Below are experts of layer 7 (counted from 0) of a mixture-of-experts language model. Rows are named router (the router's row for the expert), gate (a neuron's input weights, with its number), up (a neuron's input weights, with its number) and show model dimensions 0-95. Each number is 128 + 24 x the weight over its row's rms, rounded and kept within 0 to 255. Numbers have three digits each.
After each expert's rows: a language model's description of what the expert responds to. This comes from a sample of Wikipedia text that the model never trained on.

# expert 7
router:173106140157104141108140155127131139108078130158147123127187171135144118126147147153112119089129125119144156152118104102119133133150169114104161090140094164158117173154193108138133140116086108137108102124119158113121132108149125111152145114110123142073068126123136137115141097145145128106
gate0:105105125105116138111097114129126160166175172109125124137103112149123090101169132156129113104112128156146116148102109117141124111147089089135100158143090119115150136119115143080135132109073108102115120193155076120118111116111137165142141105124103108126140092155076116125141145157104111138
up0:110153087143104102142172142142140123093097135135093122133158123124107131131126109123145156148131117095133140146163146139099111142091158159138158118122126118163119112113123094136109102121144146154147141061110181101146115137134128115110096155174126139117096166096177187174162131120125136139
gate1:105099088134145114119116135151120159107100134132127152106141162119133107095121173165078125123136107118127151131153158087164132106169086117098121089139150166109111128182135102083124152132118107127142135103085124142110147118135117147129144141128101109075117117133182169116094144139126091105
up1:085116080131152110116139122152122131106095161115110158107131163137125116094120163158061112115143113121114138127139136089171126099151094123106115074126160164106127126168137100091131150126117107122140126099085134149089143119116139149129135133122125101076133118124162171101107136142117081112
gate2:128122133126124134129164114149177137106124118165178100152087121151104163104139120152159091130173141088096097108082162124123114088077128112152124165117162174150107097141177129140151133150124113125110131113144115152145152110134120094109146151142094148115137154110115127156156144148120161133
up2:114104123096143159086146148128140087131142144130136079152113109160136129188128120120139195173114131085105163155130114140147168179114110166153117100127124156133131131095131190131113154123121093143127130164131131107110102122098127151143092147115123134135113123097128149135145137157111131169
It responds to: Space before next word. Standalone space tokens after an adjective or determiner, just before the following noun, as in scarlet kingsnake, social gathering, second-largest marine.

# expert 44
router:109165123088127127137106118153164129131157182112154105136119088160092082110134152172114117135138123069112104137146095117142094120110133173130157148101118089133151127118138134144156154139142161159118126126104160116141121134088170139105150120131113103144096155170101145116087151096102133135
gate1:163110117144109108148116159145096112154149106135144137140093079144128121127146130116109114111134158180110127127132164147156132128131153156174110167131183140096135126147131140141124159148119096144110071146175153158127122113107173170150105097151104138124136127134106161151154150155172163125
up1:130108133114140158111135085096168103121107152115098109104146143133143134122104133134155128127114093041157124108133122115074138131148132109110148112178071084148145144106135101113164113107111136081131124096110124126119097119128114114116141151118168115086102113100163123149114129161124101114
gate2:162160138128122181113149075192088131124151118161133131128125117071157113103147135147161113154096126102176126105129082151109141127087127137127131155119146124124137123138108082140141159087142133125125137148112132113130133131124152112132139150124101117113112135134094107135206121136127182137
up2:155135151159131179110150129186110099094162142130079090134100108108147149102135127147119148121145164115106130120118101130149113103133167100137153172101137128171148119133099105154089121095151140107116172142117119117135110150094132132086113116105105110112121161138139095157167094109118124087
gate3:142122076136155145119150130123137104125189165116133110111151137138125076162109166098105100156132130129135144190108073129143156128151141118091166131162100132123138125151110139152102119176102127126092110104134129121130122157116173147142108158171095132104132089151152105147126130138123147153
up3:170128150182130129193107137134098104111099146119107117074150097114106133143155133188148116128153135116094107130150139110125111150183109112101094158105148145125137132143099112117147170133103109125152139172123091133113131125126099115085100129103121127129106090152129118124141093109125155091
It responds to: US place names. First words of American city, state and team names, such as Los (Angeles), New (York), Chicago, Lake, Mount, often in tables.

# expert 55
router:154165138109057148137137107131129110142096148107122130124160155142127078143119119146099127151139122150109172124129129157116135161115144147167096141122102114120115149147140147159160106131088159108120146163150088171151115148075143137104135153125129160103102098124122116134095167072152126152
gate0:124140108073124135126121103141140144130172151159102138113146115145118121118113139132127148131129125100083111124139101138166131105139129178164111121132159091116158135113148136113139094145112184177116204143106104148139161110081074137146110143130107132124139111157128082092112152114137142103
up0:107142143093101163138115154112129143108185107153114145121150147107144111148118135139111173167102133118093092151126113162113142102169128167151117115160165111083165130104141142096095129145082153167139189144127118132129144123115062148125088128133140129140127140128117117119133168124139152117
gate1:123172140105115150105111103154122085113119129114145165185095165131117128109123172126139126137169135101142163119140099159183115126128070145141130157134119143111116148138139123142154124124152188140119167121102107121133078113115127094098126145108139092138133160153137107140116147164079112143
up1:106088136134114111064119133095126155133102129162095128099119154110138120168122111111113098137090110135108100137116158124127136136134151126117117073134119155128117129122135141129088118149162097145151136106126102161109178102155136159081112125158108160101117106073090111136148067103144116129
gate2:113136112149162081131149139140145158126088092150160113130118160143126129134144162113135103129146061102167107076092101150167137106095137127126129102144155118116171144146134108100141106097116160110139110119158143100136093151136164120124153109113102144120149080108138126102151117171153113161
up2:136162140127136160102117162124084126124114138150109147154145106095128075124120085151081111128138145138151169127079079088120133115170146090110120094115088133132102126154141090128092163142136120105134141152153119149174130145125105154127139136151151093138159136150089138154133111090103113138
It responds to: Title words in quotes. Capitalized short words inside song, album or book titles, usually after a quote mark, such as In, As, Is, Of, Running.

# expert 47
router:103137139109175132124087101137177084143132075151131117082165132115131166119109130128096130153096123122101091142143155160171144160149107187132154118101127130122086116147125130132138153135154163140105138125108140145107090134111127114117158139108142116153092168145134128121109148146091104085
gate1:143141119097158134108138166139128129116150122113132160153168096132135083129101151142172151123105125155188130141162121159118108076128124142129109103120147154135074148142108139121125144164171146128124138170111159125148119147126116164124159124158137084128124097190136130111121161091168135151
up1:118122110100146155111122141120096090124154149124138186135137141107087124115136135128109158130128128161168129167108097140131112125135130093115137098092121068142153132139123186129112178137113150104105058157111109130124136095122096123123119133110122102156156144145187156162113109124144119149
gate2:082123108130107127118109145121174161144107134111136090142122121096116145123129157148082120161114142098119141157161085114141145138134142103121119119114132150154137122148129143122080114117135115145143219083140145116121165146090136138124109119094117102121125134184129115096097108081149102164
up2:110133085107122127136106129157112120100110125117161145172108136114098126134106153087148170153126125081108127137137162158105110098125163156152106120129096137149143096137113112103108116097158122154057138116094104113079124142112118139142165127160142101131124168134151116108163184132120145159
gate3:146110121152128104141120111122125083126130064179133150138136140168095111108126183122094120145113130140166166123150124144129104143144109133111135169089149064130148127124101129122134143136154133098109150122155129108162153157066122150104136153115142132129136186130122148135136157150147148173
up3:141105072123145142129091169178131139100132164122138109146108102125127131113158126138166150101123118069101145126121149133117116151108122169097132123100116166114098151123135134157128150130172125157141132167165144154101142089130120127169166158108148117131099131103155128116078094123147101091
It responds to: Table numbers and pipes. Digits, pipe separators and No. abbreviations in Wikipedia tables such as league standings and rosters, e.g. 13 | Sundsvall.

# expert 34
router:144102128158121157174107136123188131119131157117128158083087128160131117134133116149134167164119141163088093107120155121103134158108127099094121140134146145122162134132102128113169124160098136136094166164171133149163106110110148116111102157136112127119153078183128117166148113136139138124
gate3:135125103149129068127119124150114106147134137133121092118098116120148132171134108122100134129126142157149114125110118149110130138108097110098080132144137158169151127141142118101162136137108082126119096151123160127165121108142108130111115126160160137149102162177125170170076130097101186178
up3:121142134110142175083148142133163144127178109123138142148153146109148143129112139158146128139118119109153115142162137144142151118171168161133123127138115142092133128068110133158094138115166141068141144102097113129075089131134162110120098123112100084117143148111108100138127108157153094086
gate4:161145151110135129106150139074156155143122157127162118111111118094172102153122154139125128121120136083133136095120147163137143156121129054114143113137162119081107115131134111158124114118099080137122150139121100157168139131102169113137175142089107121120117089146156132106139135087116165112
up4:159153102126089123145156127149105108173132076148113103119123169127086154140135118116120127096111127160142136143116111114136099128103121150119158151132078131081150146126163086129141117106135118103078104122125194111141114110108180163110138109132105105146078133095120108139143103125140151108
gate5:115093144156099098133157087123132122125132103086116075111149073104134074167119138139133125124130180074154107148106149151129140140137135081113135107144107130109079157116147139100125144142104120102108129132097126130090112070129108140100118130111135134116105122100119104113101116085107152136
up5:090125098153109143144133133170137113173139144129140108141175164129140102103159111105081097126118137082155133134097094174148122096103127137161136149143110103141118109198126146152095103148085125132136159121162135127126137155156130146108191108126101126101096101143123132141119108129137155124
It responds to: Past-tense main verbs. Main verbs after a subject or was in narrative prose, mostly past tense, such as refused, began, signed, described.

# expert 19
router:094171107151190173154122072095107106127144105144117116109148114104183120131109131173125107141096158131104102104121095132103122108125132157155134125128095151137156149085114113163117111103101153126155087132105143148146162139134126102140169120135102140112126112105148133146102173159134124123
gate1:139117075145162138159136187140114108092153121147134168068103127151113120117154093131137114088114158146140100126116134162111109144113106090142137114151127092156127069125100138163117081127111163102090135175132147137156099160115100155134147127140114115108144128130131094136143116131130104119
up1:135115165098103106124123096116133134151098167118145095161160123080148114162112113099098137178132140115115179122152120107136152106155148138087120136107125166107140161131128125091145180150113089144176115105150126090091179102152115124142081118110151129134137133139115172120116137116129135132
gate2:130100152118156115110126100172120147123149145154111113110135149087119121148121133151127071155103138100134112112171120121157115076141105135075115175125107138096154120139128116085115144120127124132191127185111145128099179140125125145114100164154134103145151148114146135141148164162134131165
up2:148133085131122131142114117077141075122116102128152133132131116146153127149109137133151179083161121192140167138109112111085105160103131160150150064131131119140106154141161141139115120142092123115098156115115165164141079140116153124132170114096102119134105116130114149118126094120134117104
gate3:152150138152171101087115126077170108100089124131145152119139100126114170129146121146133099135125131151147153079172144125142140115103139109145147111106142150114108124116157103083093160105164117138138169138161148156161140135073117095091143149111158146132101118110135113128086105137143098127
up3:128101129100145104109099120140122128053092110085155114116138103162126158109133138133154171128110154119133165100157114108123121133110137169135129152103154113113153090123092146114099123163089072121115119167125155150148149123135124088149141112156148121142099132177127154113117157149119085144
It responds to: Date and number starts. Spaces and first digits beginning dates, years and ages after month names or "from/to", plus dashes and born, aged, as in March 4.

# expert 23
router:126190117130120120123166079124125173140147126067092111111154107115090126074197098152112158132134122147141116151166124140132138164103133142106130103130131156100107144146139100164138142102140121107138101117117122114144122133115125142096106118101150156126104116089129151178156157118108125149
gate0:146129162112140129113099142088083086110126081125110153141111143141147115150146114119132147109124077107084120163129148179122122153064102120100109096108119104130115126130134083112157162172158113099130104137155127158116131102160147147137092121173105161123124109123145134150140159123143108156
up0:148167149089185112117134147102073133108156083121137129144135092135125138136107150177113128129119116141129125120132098146180153141083149119128053107134118127151109098124135156124137108142131109126137153142146116135136127099174102120122074143130159159109159113125139130120129126062154110132
gate1:138180082129169127141085137105134137123130114083169138124151159125129118064124128176151115127140123122141124129162173129147137173105116138125101108125141098145107134065119127117115125130138135134145168128147125132116164097146119093108153159132160115095141169121115129103178101091102145137
up1:133176104104147133134117126100135130114148104098130110145101128130138099041149121150172136140139135132134130114162149148175149194101125141114115114106124122150074132072121123145135137114127141124132156164143148117136154101133147107139152147163137114111128161113137145101183108097092139107
gate2:143116125112124150145113133106107178124109153149128161141108142170127114107170122138123135108104089087136141148118106156168122111132131125123151138085104136205139127115111122142096149140141167118103066089149114111102108138155120095148077137139170096126080119123131096136125132158110137121
up2:128160134114111114125129166137120152149128135137171126163142130169163124095101135077127146105103142166126098118119122094117130118119116137134118094154113109086167168111120123107088142091135091159097154170135113125181188139163150108087132092118120129131114136158105128124163139147168119130
It responds to: Name and label endings. Final pieces of personal names, titles and words, plus table values like None, Yes, Unknown, e.g. Mros-s, Mas-tin, Hon-s.

# expert 56
router:094120071151136174145120125151114160151121183119119121128151171108100147155103127088090150156106145138145161135098129158139101144147138134098165118138107124124161121171150136126142093143109123106164129176154164144127158121125087130135072117111164137110134165127107110121145123106100130142
gate5:092100116102152130068092154127138109116158115150142160115131140079103122079110120108107106130139142140114066135141158131130141164107110131154103149135111122116099128140138092104148128125122133106139154161134102151104103159121111144180143120113142121095137142086108144167065147136172131145
up5:104120116103118114108094150113147092092125117153134182114135136093098122149093141134096140155110160148166130125107165143137104165130106134135083112144155122119128159146125141106106151153119107108146098179094138131100129175109123152157151156133107109093159165096110153181148146151149122151
gate6:132099114132145096136135122082114139130162108179135147123119093124138131145150092167140124141075132131139151099140158157131109116144136196143117092139061117137145123140129134170136122139117141122098108133108118116129107141157103124133113149153186140153142139129187121082154134081133153112
up6:088177135076134151149149111161131126119098114091123064144121136115140152136125133084123114158159079112120117127105084108146095118123116102132114155136162137116123114116132118126099131129156108121170108093161129126132146078137141131133137116121128164100093137133112145212131135142142136163
gate7:128165089152134142149141128125145123102138145153106128171133096119118123142121129107169102155169162149128086111141085122147141067101121160116120090059161127068091108100115136158118117127163162118098129144106106147090109098137142141106127127105134148136111122108130120115126105114110167130
up7:101087138147140179141094132127104176134095132141131132124171132087140108090115124114111150137131123105096151142148143161146110135124086072146141095120124144154157167129150076098168144120139096100169083130133116105113109114136135138138116124129103118112143112144084165148106128144088119097
It responds to: Sentence-ending punctuation. Full stops, closing quotes, question marks and line breaks that end sentences, paragraphs or headings, such as ., ." and ==.

# expert 40
router:153138112126103093096147094130122120174164146129149098175129111117119129145111124140129125108134125145143098125161136130103128114079116153118095102134122109126133151076180133099144132146090097105120135129107127159131142122158144163167159121101110072093154141174113156060129131145136128152
gate5:113128073146117143139111119157118156133120118183131148121126123089117134115129137160104147119140109144149083128145099136136129123117135132128162150169124138077157121111140140133082120148122121180195112093106135174104162094113118112087092111119131122123123128166071133102113087118144140108
up5:162098091139132098111109135161154095146113167148123132111192159143135123095117115133145094123114094137120139154151105132140085158165165138102099146112174135138184137090123133121179149123109143129150159109135153149110150107132130117137130148114138083151160139131093118110138142177142099119
gate6:098111115110100128105166102162094138135082103135152137131122152169142119114143140111071124098110152170137110130122124148158158148128131133152084062117133139175150173127125139134161113186126099123142121109129142082112160148118133124090116129087104123112148134144136161099154100124127143141
up6:171151136137124100166159136119170159123158127103082168118133121145122136113107150163154139126113123129094109145138170116108129102117130167117129148147143133094114144120136151091133151117134128099096071169104096086121120114111150083132149127162100159139062118118117122154096158109123096137
gate7:110149142124135139199117138128161155107171152175160141133156113109130145106144135126158151110123113073191118124116133122150138159132128094105132173143111132105138108127177152127137153145132160102158132127124104131118118098159117113077127120130087090147111097122096130115123188128118130112
up7:134143147180136133141093106115106096109118119106167134117106154110139097146114144100100094101107128116097145122120139150103113057126123132174153100139119129138114129139124153155143066090102079145112153109086103123166170152109140146131127130109187130106137115095141151149122127149134107118
It responds to: Position and ordinal adjectives. Words after the or a naming position or rank, such as northern, eastern terminus, one of, first, former, original, County.

# expert 13
router:142120117073134148113137124125126168158131192164108129103101118137139123130093107159106102153139148133163115103086163144159153116148120096153084115118109162110121137120141138173175104150148090142162134106106123102105108121169158119142098119109116106139153144129133138129173112157157145157
gate5:167129138117122104138137087145109141153171100133138132093142140114070191136184104139144137120136101124133092131118104133163131121137123144102125101155155120112138099127113102132140160142160057131156130154134113136123092152141135104095084151157133176120130129148096157104155134099117117110
up5:077158124112147141121103156151155141103158142133111091129141133166176093146135136091138133144121150136180165113137167120103130145110118104107125156111098141113112149152083142123108080113116171118118136101130145104147152125141119142135175090119102099122114092095129091157080114137111157108
gate6:132107109093122128128132132108178170124106151096138144112158091084137140074135165128144079119110100137106131166148171135143120098120115143135139135133090113135099131116153159107138128119120156084128157126106105110101129169151163130130099124148081114077137089080124134155133127104104148149
up6:121156165156122120120145119153075109129154093176097110114111164177133123183121102100126173119114146123130127076111117110112119167142156146098125131097126106136153116129145080133141114123093111151148104120122123129136130114109071132120146152097146150160114164138113122085119090147162102122
gate7:151101112150125128134180135115150113136157141138138128105066119137131169159079105166105091076131151101141130141135141094102111120160183141122101143152113101176120096111169120148119154160138110105137134143125157129123113147122121123092126141112074141175112176137117137135106135118136123141
up7:155084120141122126123180138109190097139141139115128110087109158130139153123104123178099081138113166131122114128132100107099099139156127147142159141132139088157164131116151135162145108142135111112119138140121160194127096149131103105086118133101076141165141139132113161140132107112142146153
It responds to: Field and domain nouns. Nouns naming fields, activities or occupations after a determiner or preposition, such as science, music, life, school, football, activist.

# expert 14
router:183106112119086143093127139127145138059141123143131150094094118142092162115122104113119159175166133143111100139133124102124091167124142100143074096091128125157152136127086132104154138124095130140140107107175118132160128108132162123111123151123119110140134148183156115127147102117130135159
gate2:180122117145116138143116139160115135173114169151126124116148133170162121169179147128143146180145113162088182103129139130124136164128131170141133142151161090183144148166150119132134139135126116113173102140126144097109121111128120137104132116097140122117164166149180114127141119111137112147
up2:136083146141155124126127110153175157158133112159061118132132129118148166124143123162154134149154100151091131112101165124097130156135138145141141163068148097135161139165134134140119165102121136126162164128092139126161138107115148154123134108133089098097145178145130159115119145156153102130
gate3:104156173079147102140120131122132071165115093143129101110129114187136153146138129138159123132144110124123109162125121123148114130176137143147119117110123114106150132135134109105150154156155151126128111084145091143147067110085123168141128101133086118158120138072144136181108124111126151138
up3:143111147117136095126226102093147118150096110123165156153137178142104164160099110136160155112127165115150125149129122086121114103151118155131124157124104103114144085136150121100155132154099106110128091121148148130126118158138109116142153113138144126135103136138078081109142112120110119148
gate4:132171121114110141166125127149093158134106142147131104106141107104140115147096161138128136145134134189157122142136105161130114117151112142105134134110109128073094102157136103137136139118055135143148137101145143203099138112164161109168090099138112134147154107127125145095121132163110104120
up4:123114094139135124157167116090095117103105088108138128078120154104101140094109108133110083112131184117104122120128128118140150105091158140084118131118149143120149094161107105118096155112141113113071102135142152137170109172121104148154139118097125119134100092139181132125103134152118100141
It responds to: Verb and noun stems. Stems of general verbs or action nouns, often followed by a suffix such as -ing, -ed or -s, such as cross(es), support, hold, head, display(ed).

# expert 27
router:124158143106099129132145114162157092138150157121097124163177147114093136106153088089129128134145133129113164120160089121160138147100120158151088130122102130089122145124151160141153098145144121106121162143108124113156155094101154112151164092150098095142109168122100089126131117093120085144
gate1:108150086146110131134120166161167107110120150119120137130117147145117142092157143135128117128161161111156115144147085142155127143140094123162134101081100134154159165075153105093111107135129093189152162130112115140131124147075091113130127123143105097156149129165172141118103094128125131119
up1:163130117175121119134087113103139095108081147123124128145102106138099142104125148139071050155115096092123137159119123135135138120135130132150120135123107152139144158096128104125076117138116092138171151105140080127120092117143097114124100121103119105132163143134165124104114101169134166145
gate2:117099072103123123112093114140127111171128153133147134109144101118137163102139126116118153120129123128164135107150111162190152117209106166127167163120141114119157125136104099146126118112140145129110115118127131142173104183096166127148152128132112118139144153119090087108131130105129105165
up2:071115213134134157171070141098145107137128090127155117114119128117104129096126125117132137137143132114105140111167118126140106144132102138133144124129107147090130128121140133130117105108126152118122147126147111165094163156110139106112117148108155128102061088161147160106162136167155152105
gate3:126140111174143124147154140109143109079162170119113136137135184127161147134115141112134135130118171135135123094131129107098126077132144149139145118134138064129080127146121156146156089163114124146096152132128139073139133141136105159164165132145169128084123098139174121128096121137105151145
up3:139095178126106149135116112095129139140135106119118105137136097113109084129153118108134098118084100141141128176122134136123086164097100117111138103131100158135163120153110082108122196090101147117183104128153157141082151118130144110106093098128108131151143109172131128129135129122145127090
It responds to: Capitalized name words. Capitalized words inside proper names and titles after The or New, such as World, West, South, Bay, Big Three, Sunday Times.

# expert 61
router:130127091099171111121110124121163156111104140097139141170093126101088158126095110088133158114093128123121159112107145138108138155126103124133136116126141140141122120133122129091101165112108121146161108099144120180136138117186121129104103145140156114142180165182112159072113109093131130143
gate2:154121113134155119136132131146162107129116087137116140146132106140074140145142129108158115065105113133092160145154153114091090130113171137090120143110076119134119135126143164117113153129141123113114124129168134079086147120168106123173176128113168150141164147140137101169129126131163104118
up2:145140114124162107113115101128166102107127136097163135124167109146145143121135140101112132117129100112136127143123121102128120130176146176117123156119080148174130119158121153154103142129099151116151116117134080127107142123102129083094103095139132153131097094187157123170160119078158078139
gate3:140131134159102136148087157119114132164117121077130107125157102133119173116119103128168099140133101133166140098150114123171144134142168145129162125136132126138141150156140160086144122131158167119161144133121119184121158172177112100152140134149138090142123146146141118110188114115129073129
up3:181148196111143088125156116142116143114163102145157130160164153152123078120147158118151119148114140112124157115114129131170153094102119155118113158119118114132132103155120121141177106123099107102084102129127128101153103065121111142089143104140109126111119129142104121151116141088100152127
gate4:152127115130163132113163112119116125138067148125092116178142127129131119140152118122142114143124144091097155134107145119074096155118088171099085142137138136130106149200091117125138146111161140168124102135134138127129091131164090108152155143136105151138133108151122103098133107094147105168
up4:133132170090116132154122140138137098107183075118152132096077143095124164135128166133106128113115106134131080126145093160177140123128143129139140095112125100117155120069161156125102118141131093108125164128142136074113140126116152146158129123114113101098099125111126110120108165135122174108
It responds to: Mid-word Latinate stems. Middle stems of Latinate words after prefixes like con-, ex-, in-, such as test in intestinal, ator, ist, mit, ception.

# expert 51
router:116119158144151174145088114132127124104122095087132087111149143145131105111121117096086149147144111127130136124154133134095141125137137102114128120133179095103155140143107132127161098138124146110134094160079104114185100101135094148091144145128101097143090181147115133150127173129162089143
gate2:112143144132129103078153149118142189149116138137134133145137184129127153122093127132145116121107159159118112109145115134117161167126132146133121106114122120189142158145111081148161117123123123141131104157091120124068130156126182173141157177147116116124129139087138156166106125105140094129
up2:095116092091138130150107132133138109131129107110105135131120082146099114153140128139146142132125107104158170119103107125121104069120151114116130133123130140095136136083109152132106187157143120101119109119174124085168138128118083124092118079097150127180131083159100108102140126140129173135
gate3:148081138104186113141122142141138124138156073137144128124067157135140138127120177129105123171118114128115124159162098154117092113126156145100161149145185146159104123112150115135140151150107128124148110143139131142118132155168158103149142152138150179172128139127145113119112099098133098089
up3:119132089108098129106118127111139182123154165097122135171089105145129090121124141155133153111159095112146110126131165101132166145126101151145128113119134117151116111130049096154092115089129140150108139109131112107132086126121117120146146128175138111118115159092102170105129148092101141169
gate4:150149121127135103143090137141127148126108129112103146135143154102123099130211164110140163131118132092139108106109128120112129157137158106145151128126134130128154157094112083074158173144129161112144124125133134189156119091133118108122124164146119155111168138151119127119149100094117063114
up4:144067151124142149114125111169090108161130121097138125143116119127138197121101102143138136121128123103087136117203107138127117107131076128087104134146150127084110149110156155145147138112121115126130137113101128120081129127133150127150132135093179113127088176126134107115084131146136110116
It responds to: Single consonant pieces. Lone letter pieces, usually consonants, beginning word parts after hyphens, slashes or parentheses, as in inline-fours, thirty-two, best-of, FoEN.

# expert 37
router:098113146094150159099169129151161159121156116116145124102145161095180089174125122134120103146087133105091117146103130160164102142118151162092150101132159118130183095175091143141152142147138139099160134140112145134123134145106104119115099097126119146132153130100127138142161110098110148139
gate2:138148101124148132159173122148136133134179154076123141087107144163105119104145138152128146082109130129159120165156121149169151085148181136125126088119122105146098136127119103122157142136183095144090140133108107128134128126102134076137156148120129138114172128121129157122130131134151077094
up2:155160103136115106139152084160122135149143157099113176066102117155116145115133120139122127174138095142116185106130149116115117087110158074132140083098122110159119165148111137139110140129144134133137130125118107148132117076123121087132143103127124155115194101102139125131096127159122139117
gate3:099141146082156131116132193111107121123146125128160172152100119136147129153151102145125115107122096133147110157131150117123150121095144105112096115136082160179119130153124105146122147155131119112134141178135165138167125113124119153118100127088144130201157149160123120115108175154119091128
up3:099154131084129114143092157153132099114126149142144092134130130126123111148088159108108110083131065103122101194099116149136159164114118093119106166164121149135090167179114123119129138163123135155155142113156137171142134091122139151141124103102157130138113152148111144119142147147150109134
gate4:134149075108178143135114130130121128108128175159099145134110117124130131117157132111096106107109146122132133159129137122174108108115138094140134121152103084152121059137097087102088113144132081121173152107140112144118107141134138110153138166101123139087147156114161143130079135153125081144
up4:133124148127097138144167131088119103129144071107126088116133154143100139151107133109114156144163114132151098097161095164101143132168125136139151143123143164069101146108114180169130151097160147146110101146147081148145145132114131138128145121157117090152100105139112130120152104097114149089
It responds to: Periods and abbreviation dots. Periods ending sentences, after initials, or within decimals, as in O. van, 2.73, 46.8%, plus ")." and "."" closings.

# expert 5
router:089154114161127134099098104133110118122152103149149125125165153127153095142081145144108133110103126127149102130185139153135137107086105161136104097133128138113131117101084128128112097133087161149154147121110147101140174103157092107155136171136076158167165149143107093121124157141117142131
gate1:133181114127162147142163101133141155154097105139137142092141084124118142112130117085165158161126176128124156153187102156130098133145139149133142113144136144130126117145127101102153106127125112102108145121101151135177125128110143127101115116145169133127137099128186147094095108175090092140
up1:151089109144108119109087130094127093100127148125120107113121188118110132148136150153106103081141090112118096083075128104134150119133119119085099128112141122122133143099116156149092115149146098142136106144146128138089117109118087120135117120090086126125143170157089127143150120103177165107
gate2:112100175099153164119131102134145118163158111134164155131105153132139118134102165143125139148093102148115081120123157125133135110130161153135118179144171130139109193131163121114135171125139102135092113110118140130103126146105068136113143136172095133091140089124155155130139138139109170133
up2:120102121089123144080137111121153075158142092109157150123111162154123103078134196156099155094149130151121145139123137101136142125120188134112107139125138131142130151150115116129142115158140108105156160117136135165152151105088107115135145127132124140123133102167167159146150092141090166145
gate3:149111124147067200091133118150098125121119108145146138111091126166126115156115172164152110134125092158151160111152128131157127160147103142130120115121148176109154099128138131160157134112133133133161093157102102152137098156101120133142134116144106095133126117164133104157189145132126128095
up3:115157126108194058158134129113159124127141144129115124149174133089152145114136098094132144116135137085104098148110142139116144094116138116117150169122113110142128120108121109089132118136146151131111177107144138109136171109141131120126131135108165154135128146069108155101079097147121087161
It responds to: Year-leading digits. First digit of four-digit years, mostly 1 and 2, after in or a space, e.g. 1968, 2008, 1970s.

# expert 38
router:135077157085134141160175174139107132083156121122139134114139135155150124124156166128093125124134158169130115136094141151113120138086148146106121128112121158126153108069143154153149123095104120175137118104090085113187162137133081129143118147115163158125113141109127135138124128125139137153
gate1:145108122120117192142121167101114111159168091189148117162087110117149132159118150147121135090092128164127134142159146142140098155126117164162094141126133133172142072136141164121132115122117136122138138166135134123141122140145134075111091097117110138141131121162107159125116139077152118137
up1:138107111117110146157109161099126116130162113178147093141103129138136130162111118134092142100100158147138101146165169151093094178144124194134103157124146156164115064135136157125119123126094127126138133169130139112130124116134155103112095110131111142144148141140110152124128145080158088148
gate2:122101130117135136135119166076104134133138095127151108135142085081165129171125141148155133081153112106140145156145167117118146131141120149110119158135164116111125155128141135128127091133130152108113099146112150066141157149113118140083140184149106147118112141180064132113140105142151139103
up2:143103133097121181123076123095100111126150102109188122157156095113161096186114159152158106101138115092152152149155146108143127151139089143098115160124165112141138106124142153094127091160114122116138110141127146093172143142147128117128122147162122128138121163148091141115147113120143158122
gate3:145094133156151138126126111142141104100114097121115091086125141148117134096094141164170126086152165090134142121123109116143150101179150123078149163166106164145110120135120172096105115107110122096135159119127155128077100134088116137136092115103150155119154105142131129141114154122094146097
up3:145113139177124140123150126147136123115134119100115109052157095153139104158087116159150147102137169114102121109107099136170176116120135140095119161146138164154150105145104153104160142142102143119131108129122192144109088124129111148157087111095157139104141098112125142131126154118119107105
It responds to: Table blank cells. Lone space tokens in wiki tables after a pipe, usually before a number, plus some Arabic letters and rare words like Now.

# expert 36
router:153129159131119109131142125119089145100191109129114132159149146122116146107131124110158160089114152110143113146077140119152117121094131114137145078124134166165126168152111143142111132148167133121159117129111123070163112155112138132122097113103137092123164168128148102166147093084121089142
gate0:106142168142079084127166091129063102131127141121125150155154114138134171153115086126166145099150136115138119156142129151147135146160158166117107113134144137132198124137124134132130120105131180157161125160162174124141151105148146103137139105112113106123127128173142136134142120103111124164
up0:112111156170134125134137121190143147117138123120112084087072098150120114128177155162147122110134128122109151131115158143107155122104117121135153124116112112095117154126118100080141103127146106143118098109098055123138154122159088131143161141177143125165118153102118099133144125127145088135
gate1:111079144137117121131082143116139119124168082132106150163136124148119149135137151149168125150096169112119177163111131077144114173100147108134142113119147144144115111155124104145115105126130154147085126162142125101134185051117126126118140138123161159148137144129093136121135109139086113142
up1:138150134121143133125157109124134165102111159122157113171120156169130102088118125138103122143107091169133073088118124121084155142164108171148107126099108115169102150119133148128110165114158100121158175144119156156116125175128106148135117117148097084104144116143148132121147111156162104110
gate2:138074146115144150121076131138156136141100149111140176155132135106173111118118108143112126114100144146154078136107113140170122099129085130128099107133158144143133144142129120136148085153133110117143155134125141085146116143167153116129165107091137130138158113133132124158127121166221132123
up2:166174187136073120148160135146133126124134131151123099144104144102125128133160117140126099162111155124084129134146127165143099107146138151141131127100120165123142076145158094136120109164139169133162143143102150166120096116146172136114108128122124100128117114095164102145093131077155117099
It responds to: Name syllable pieces. Middle or opening pieces of personal and place names, often South Asian, Indonesian or Slavic, such as De-wi, Wil-fri-d, Gu-zman, Ger-main.

# expert 48
router:113169135117151093127123134142087127106104120122162131151129166100170135100110102108131180154134098120104156157132107089124096154149108150119088137109142099150166120166116117153163144104076123125150124108103122125127126093091147160089160148142133121139145130114167068160124114115130154129
gate2:120092147131172134147165141112130128116115109146157141185096085094151096147141133161104148175149128092121096158085126107144112131124091111130158143121115148120145128135128144155154124119126116125177123140181131110131149148084148135094164147135177133121129160162102126111117177095129119154
up2:120159097078142122124121149111142114159150154117133099153098119099148088117156123132131111168149127158097131162081146132139102146114102102119149121125137157107145097167106103141128119144124109117166133115158121144105138130103137130101127182088162136138131173200168168145126136124118163148
gate3:141165121068128110096122126147127125162112172152127120083187160110133196144089107112113135108150137103167118097129126126151111119085099145123128159126109117155149157113153107135099114118096133121127136137108115122123141165147127100102137125110119161120161111143159130082083106128086150125
up3:111147123133131103095113086140132108105136088158173153087120097145147097102160108149117110140112104122130136144142164135144080141115161137110139103160115102132172159113118163124167106159124109102118185176136117102147134138139104131144172113103125169150089153121141125165144112165116132128
gate4:136149106147118110112099150118150121158136157145153182109162126106093143115099134083111112099126142162119130153116103124125126136141141103108094112127132117120142104135147085127087172066128130142084137154102127125163153092100157119155111093079187112133162118164156133119116126129139102134
up4:111135131146100125094098143061121112173113153127136130121137116065107162106091141107111158089128150166102151128074112168100132107151138103140132137148121171130135112135145080123126135113144114141083181155113156127136153125114155114138127146107142115136141163131122109144122086098156105112
It responds to: Consonant-cluster name pieces. Word-internal pieces with doubled or clustered consonants, mostly in surnames and given names, such as Bo-bb-ie, Ho-bb-s, Pawt-uck-et, E-gg-s.